Weights of a small mixture-of-experts language model, trained from scratch on English Wikipedia.
Size: 12 layers, width 448, vocabulary 31770, 140M parameters.
Experts: 64 experts in each of 12 layers, 4 picks a token.
Below are experts of layer 9 (counted from 0) of a mixture-of-experts language model. Rows are named router (the router's row for the expert), gate (a neuron's input weights, with its number), up (a neuron's input weights, with its number), down (a neuron's output weights, with its number) and show model dimensions 0-63. Each number is 128 + 32 x the weight over its row's rms, rounded and kept within 0 to 255.
After each expert's rows: a language model's description of what the expert responds to. This comes from a sample of Wikipedia text that the model never trained on.

# expert 3
router [ 76 124 145 109 174 224 148  81 118  86 131 132 145 140 136 110 146 129 118  95 114  96 135 141 126 134 154 107 117  81 107 130  51 132  94 187 116 141 104 121 104 108 140 145 107 128 152 141 154 105 167 147  89 124 179 118 124 177 140 101 143 146 140 140]
gate0 [130 146 135  99 101 113 148  89 117 109 115 170 172 143 184 135 159 113  95  47 149  88 148 109 165  96  80  49  62  98 152 139  85 172 128 118 128 130 119 105 121 162 136 197 169  90 171 126 134 130 121 152 118 120 144  51  92  39  89 123 160 143 117 165]
up0 [129 122 108 153  96 122  91 184 182 146 169 109  76 132 123 134 119 126 126 133 137 119 159 102  89 152 155 130 117  94 117 122 116  74 128 154  69  74 146 157 128 118 129 126 118 103 123 111 105  27 106 145 127  88 116 125 155 113 116 150  89 114 148  90]
down0 [168 161  55 117 193  93  91 113 130 102 119 121 146 129 119 135 133 140 150 178 108 107 141 104 114  96 168  93 187 152 193 152  68  78 116  96 138  64 108 115 127 151  82 135  62 136 106 108 158 214  64  95 100 168 158 158 124 148 136 141 118 141 132 106]
gate1 [ 90  78 106 129 140 139 153 122 177  64 140 109  97  83 113 115 145 128 112 156  59 111 190 159 136 117 179 102 128  91 100  93  91 196 113 141 132 136 161 153 128  94 134  86 153  54 131  90 160 131 139  77  92 134 115 129 129 128 103 105  79 107  95 127]
up1 [157 118 149  96 162 141 116 119 152 130 106 165  81  89 154 111  57 122 111 130 109 150 164 151 112 133 154 117 179 155 124 137 107 138  54 187  89 110 151 172 120 103 129 125 130 128  78  73 116 170 149 121 186 113 147 114 116 197 158 149 146 109 154 128]
down1 [ 93  71 110  67 109 123 145 125 102 146 108 133 111 154 124 112 159  89 133 129 156 111 158 125 162 163 159 129 150 142 159 195 100 135 166  88 197  98 123 123  67 130 122  96  95 115 179 185 167 123  83  87  91 154 153  76  87 118 129 164 112 212 196 149]
Colons after field names in infobox lists (Perpetrators:, College:), plus closing parentheses, equals signs and stray single letters like H, C, T.

# expert 13
router [152 125 118 184 185 216 170 125 101  95 138 129 125 149 137 155 154 158  95 120 148 132 106 156 151 128 112 110 148 129 127 118 117 100 103 136 160  29 118  69 148 102 124 113  99 141  76 173  99 122 189 125 142 143 138 111  98 117 110 139 111 120 142 161]
gate0 [181 110 102 128 167  44 179  83 169 157  59 148 183 153  96 111 183  91 144 147 138 128 136 110 104 122 138  84 154 153 124 143 196 169  83 118  75 124 118 119 116 115 109 119 128 132 158  91 125 127  83  66  95 145 150 108 164 101 148  92  60 174  78 114]
up0 [178 174 130 130 123  67 185 170 140  57  77 102  96 120 120  76 116 153 100 155 143  95 108  79  90  89 132 142 111 124  86 139 145 117 118 132 106 190 136 112 118 159 158 105 176 127 149 113 119 131  75 170 113 117 134 137 155 149 160  81  38 145  72 125]
down0 [179 131 126 148 105 182  86 107 118 141 136  59 212 103  87 180 136 144 121 118 210 132 150  51 182 133 112 172  92 179 123 124 119 107  82 157  85 107 109 185  89 121 125 117  54 179 121 113 131 159 137  71  44  86 119 140 150 196  97 150 203 120 123 134]
gate1 [174  80 104 180 140 125 173 118 102 134 127 181 128 144 121 137 144 120  45 140 176 176  99 138 116 107 127 134 131  92 132 193  89 103 142  94 152  87 115 217  87  79 137 111 126 166  84 196 146 142 133 131  92 147 178 127 158 113 109 181 122 122 143  60]
up1 [199 118 165 177 191 142 195 126 146 194 139  91 164 162 160 151 141 120  78 145 191 142  97 149 170 105  73 133 106  93 126 190 102 124 172  99 124 112 105 185 114  43 195 122 111 130 139 137 121  86 124 124 110 110 135  98 131 111  98 137  76 100 119  85]
down1 [ 87 133 109  96  90 169 114  85 161 125 154 104 135 115  95 112 145 178 100 135  55 109 131  92 151 160  80  73 151 165 132 138 142 159  65  82 119  76 122 157 108 189 195  75 116  80 129 125 137 162 128 157 121 146  68 172 133 119 174 111 122 153  71 113]
The preposition for (bowling for, designed for, candidate for) and the first pieces of split proper names like Tot-owa, Mel-odi.

# expert 40
router [161 119 101 136 116 136 159  68 127 188 168 134 140 144 112 112 161 148 154 101 118 146 187 139 159 117 126  98 164  86  73 151 126 136 139 122 166 154 125  99 124 120 151 101 122 148 118 152 102  76 182  79  63 124 133 120 102 109  96 116 135  73 108 122]
gate0 [ 85 140 157 121 182 118  99 107 106 118 123 172  87  92 115 102 147 142 102 184 157 147 119 105 114 150 149 165 151 126 159  84 159 128 127 123 170 113 153 144 153 126 100  87 159 124  95 131 127 100 134  52 162  90 160 179 147 131 144 153 143 149 113 115]
up0 [133 130 127 130  77 157 125 174 121 123 126 149 147  95 128 229 128 109 181 176 186 106 104 144 124 167 124 130  41 122 155 160 138 130 143 142  50 112 112  97 155 134 131 110  88 146 159 132 172 128 211 148 187 144  94 110 171 140 115  91 104 160  84 114]
down0 [122 100 105 113 141 146 151 152 125 124 149  83  58 174 116 159 104 112 167 156  82 130 110  87 120 103 156  85  72 123  70 102 104  94  74 121 130 141 116 165 110 172 119 123 197 128 151 153 119 131 108 172 123 160  77 110 206 155 105 100 132 156 112 117]
gate1 [119 164 142 145 125  64 176  86 187 136 145  79  80 121 107 152 171 159  79 158 107 118 145  95 100  90 100  76 166 144 188 132 129 131 115 165 103 113 104 150 166 139 171  69 113 141 106 147 108 106  83 146 180  75 143  92 143 168 149 195 100 142 158  93]
up1 [100 181 120 154 123  70 157  65 166 166 152 116 109 146 120 152 142 139  90 151  80 140 132 143  82 115 161  75 142 134 163 161 128 142  85 141 126 141  70 124 151 120 127 143 112 119  96 155 163 145 131 165 163 113 152  72 133 174 127 155 125 189 136  99]
down1 [120 166 162 143 133 108 168 106 180 102 132  51 118 159 127 148 116 173 151 115  89 115 138 142 157 109 145  85  94 105 184 144 166  94  89  89 167 166 139 103 141 130  96 162 139 139 109 151 156 126 148 133 156 131  90 150 107 121 101  93 101 120 195  76]
First fragments of split words, often prefixes such as re, co, ex, non, pers, and hyphen pieces like -s, -c, plus table pipes and in.

# expert 15
router [156 150 110 187 125 210 175 134 127 111 122  84 150 119 158 133 149 170 115 129 179 125 146 127  82 163  89  94 134 122 124 102 142 111 111 123  91 118 129 135 172  84 134  87  87 124 124 134 190 107 124 117 135 113  90 120 137 127 181 136 116 114 159 143]
gate0 [112  90 128 119  83 130  58 104 141 139 129 143 141 140 116  89 120 108  89 132  94 151  94 130 156  77 126 177  84 148 146 116  89 173 128 156 115 119 161 161  59 104 117  99  87 140 113 140 107 100 170 124 115  86 149 113 138 109 103  61 170 171 170  95]
up0 [150 176 134 131 179 117 165  78 114 184 119 134 130 126 137 107 138 144 127 171 125 160 125 128 124 137 128 107 166  88 104 148 167 103 173 162 174 146 105 134 179 150 128 169 176  87 160 133 119 173  78 151 168 144 125 125 119  91 141 151 139  99  70 136]
down0 [ 70 148 172 111 112 148 130 102 142 183 156  91 154 124 116 124  98 117 127 141 164 141  89 106 139 109 147 172  94  77  86 119  67 111 113 115  90 162  70  98 130  69 144 138 140 151 111 108 139 143 173 218 148 113 130  82 188 121 152 113 129  92 107 185]
gate1 [137 164  38 167 137 118 196 137 164 169  76 111 110  78 179 162  98  70 130  74 123 149 100  80 133 104 126 117 166 135 106  93 199 149 125  66 139 172 125 143 111 134 129 148 132 160 128  89 103  95 146 115  92 125 192 135 107 134 172  98 140 125 160 146]
up1 [161 179  38 157 125 152 160 105 136 144  79 141 154  59 209 161  75 118 126  98  83 125  72  82 140 152 121 119 171 111  97 134 174 127 136  67 157 139 172 153 104  96 114 155 111 158  84  58 117 119 184 136  97 102 167 121  91 143 172 108 105 148 153 138]
down1 [ 62  84 140 138 151 183 129 154  69 128 179  86 134 112  95 137 144 139 142 148 124 101 110  83 139  67 127 157 109 116 181 109 160 138  92 161 117 152  97 149 152 137 105 159 172 109  67 237  76 172 115  81 127  99 170 172 137 163  66 125 165  98  94  94]
Modifier words right after the, a or this before a noun: first, this, original, another, entire, nationality or style words like American, Norman.

# expert 57
router [169 160 116 202 143 112 215 154 133 133 127  83 105 141 141 133 114 121 159 133 126  89 134  92 130 123 132 114 168 145 119 108  93 107 160  99 133 131 129  18 136 125 112 172 126 169  67 146  74 145 145  76 102 149 152 142 132 105 113 113  89 119 146 144]
gate0 [106 133 117 168 116  78 155 142 121  63  57 143  72 135 137 169 123  52 163 137 114  80 176 142 151  76 119 113 123 123 117 208 120 109  55 109 125 151 147 162 134  98 146 140 120 153 173 118 144 156 110 130  90 171 176 147  99 103 141 159  73  91 125 193]
up0 [108 122  89 172 175 135 116 126 105 151 177 154 161 130  83 128 115 190 138  95 144 194  98 115  99 168 172 166 109 139 120  92 122 165 191 176 102 113 131 100  96 165 131  99 107 122  89 134 120 120 167 121 128 132 121  52 125 181 135  97 181 191 122 116]
down0 [106  99 106 154 121 121 124 122 125 134 107 112 104 151 125 101 125 114 120 113 109  90 119 103 124 120  79 112 133 174 143 139 121 161  96 115 139 176  76  89 120 103 133 124 125 136 166 157 129 111 141 144 105 126 138 179 145 122 132 142  80  75 147  88]
gate1 [156  83 155 103  87 140  80 114  88  79 171  58  75  64 125 114 130 191 130 128 180 134 120 123  98 161 111 125 108 185 103 151 125  63 105 174 130 119 105 103 157 159  96 102 114 120 125 137 141 130 111 122 133 135 134  55 101  85 165 109 118  83 107 128]
up1 [127 142 125 144 118 110 101 123 143 140 164 108  70  75 111  71 116 169 144 120 159 114  93 133  66 131 177  91 130 111 181 131 141  58 141 162 174 144 120  91 135 135 109 115 126  85  75 116 153 127 154  76 103 113 133 115 150 170 179 113 106 130 152 134]
down1 [154 135 156 116 105  82 148  89 130 149 152 176  90  80 141 102  98 107 103 134  97 142  82 147 168 132 154 101 122 121  81 151 106 136 160 134 103 123 127 131 168  74 108  99 206 153 175 124 141 140 143 137 132 124  59 137 132 125 176 121  79 111  75 139]
Word-initial fragments and rare words, often in species, taxonomy or legal-citation text, such as Species, V(eillon), Qu(attuor), plus because, high, low.

# expert 30
router [119  60  84 137 143  71  88 102 162 150  72 126 119 103  73 139 155  98 117 145  98 148 160  70 121 102 122 115 117  93 109 146 119  85  84 166 123  99 128  93 156 149 119 103 149 104 108 146  95 141 128 172 132 182 141  46 177  97 114 107 128 166 181 143]
gate0 [185 122 136 110 175 149 150 108 171 138 159 101 102  34 138 136 148 135 143 148  69 161 121 146 149 186 138 115 144 161  91 129 140  98 138 129 108 163 127 129 121 122 160  91 169 106 108 130 128 118  98 136 131 122 103 101 193 145  69 137 123 147 186 127]
up0 [130 138 161 132  95  92 171 121 159 178  98 138 136 175 143 128 125 194 142 179 123 151  94 124  77 104 134 182 149 131 120 153 121 124 153 203 128 112 175  90 152 137 221 118  79 144 179 150  70 145 138 142 141 161  99 122 219 118 114 146 142 142 131 135]
down0 [162 151 192 153 135  87 137  80 127 159 148 146 147  40 135 111 171 151 108 120  86 185 116 109 159  94 147  73 163 133  94  69 128  75 131 158  98 207  93 123 161 152 109 180 143 178  98 153 133 110 134 113  98 112 135 115 136 143 141 123 127 161  85 100]
gate1 [173 181 116 110 164 124 156 178 102 155 168  87 114 130 162 159 119 160 139 148 101 157 165 119  87 180 128 164 139 164 134 141 106 103  89 124 145  50 119 178 102 154 217 123 120 154 116 147 146 126 102 160 141 143 112 134 129 138 102 142 108 137 185 158]
up1 [143 191 108 128 151  92 169 111 180 125 135  73  86 124 177 118 102 130 113 104  73 145 119  75 164 178 147 141 163 102  79 111  80 103 100 102 203 126 137 118 147 154  99 154 139 131 160 108 142 146  20  78 130 174 115  80 180 141 140 154 104 154 115 141]
down1 [129 206 100 100 174 107  76 125 157 120 196 132 106 189 179  97 122  80 115 155 168 141  96 101  95 135 139 153 121 179 127  78 143 132  80 144 139 132 134 151 100 175 123  86 164 122  99 127 146 153  95 146 170 178 140 133 111 150 176 101  77 114 179  55]
First piece of capitalized names and words, such as Ar, Br, Th, Sv, Fuj, Vill, in lists, tables and biographies.

# expert 7
router [132 149  84 139 176  45 130  84 135 116 145 129 161 179 126 119 133 117 126 166 126 157 124 129 151 164  76 129 159 142 173 121  89  92  65 102  91 133 123 139  64 174 125 157 162 155 221 201 101 169 141 182 127 140 155 130 121 141  95 138 123 137 149 178]
gate0 [164 109  66 159 155 106 150  97 130 110  96  93 130 113 152  95 102 130 118 142 160 128  64 108 120 142 125 157 191 109 125 137 122 128  99  89  87 138 121 127  92 178 140 120  79 141 186 134 133  78 142 163 105 108 117 138 165 125 100 199 123 106 131 129]
up0 [ 74 146 146 168 114 121 133 156  73 109 180 171 124 103  83 121 226 136 148  65 127 124 150 128 125 126 121  84  84 158 150  47 199 131 115 116 136 147  97 100 164 153 119 123 131 143  53 107  88 139 122 117 162 148 127 146 102  87 137  92 168 177 126 133]
down0 [159  92  97 116 145  83  90 121  95 139  97 178 164 159 167 205 102 114 101 136 174 114 114  96 131 155  83 153 147 160 149 121  82 114  99  98 130 170  97 120 108 125 151 136 118  93 165 145 161  91 134  95 151 150 133 158 149 128 143 154 130 150 145 120]
gate1 [174 121  93 139 108 138 156  89 122  85 154  72  99  74 108 175 126  96 128 106  79 136 181 171 126 120  80  65  94 124  70 140 109 118  90 174 122 149 134 143 136 153 133  64  75 107 172 138  66 174 124 139 125 128 131 157 126 187 127 111 146 143  62 154]
up1 [ 92 140  88 116 109 102 119  67 147 130 194  95  57 138  78 157 211  49 118 157 113 134 114 193 132 209 156 167 166  95 142 143 132 149 137 132 121 141 137 142 178  93 118  99  89 184 134 179 169  99 148 101 149  88 134  98 148  93  91 114 148 116 106 152]
down1 [103 121 154  66 134 149 101  44  92 169 135  84  84 110 155 158 161 169 127 164  89 102 128 163  77 195 136 152  93 130  72 136 133 142 179 137 181 159 132 129 113 125 109 144  89  96  97 134  87 106 182 129 149 143 146 114  84 117 145 139 161 154 138  83]
List dashes and = heading marks at line starts, table pipes, sentence-ending periods, and naming verbs such as renamed, called, titled.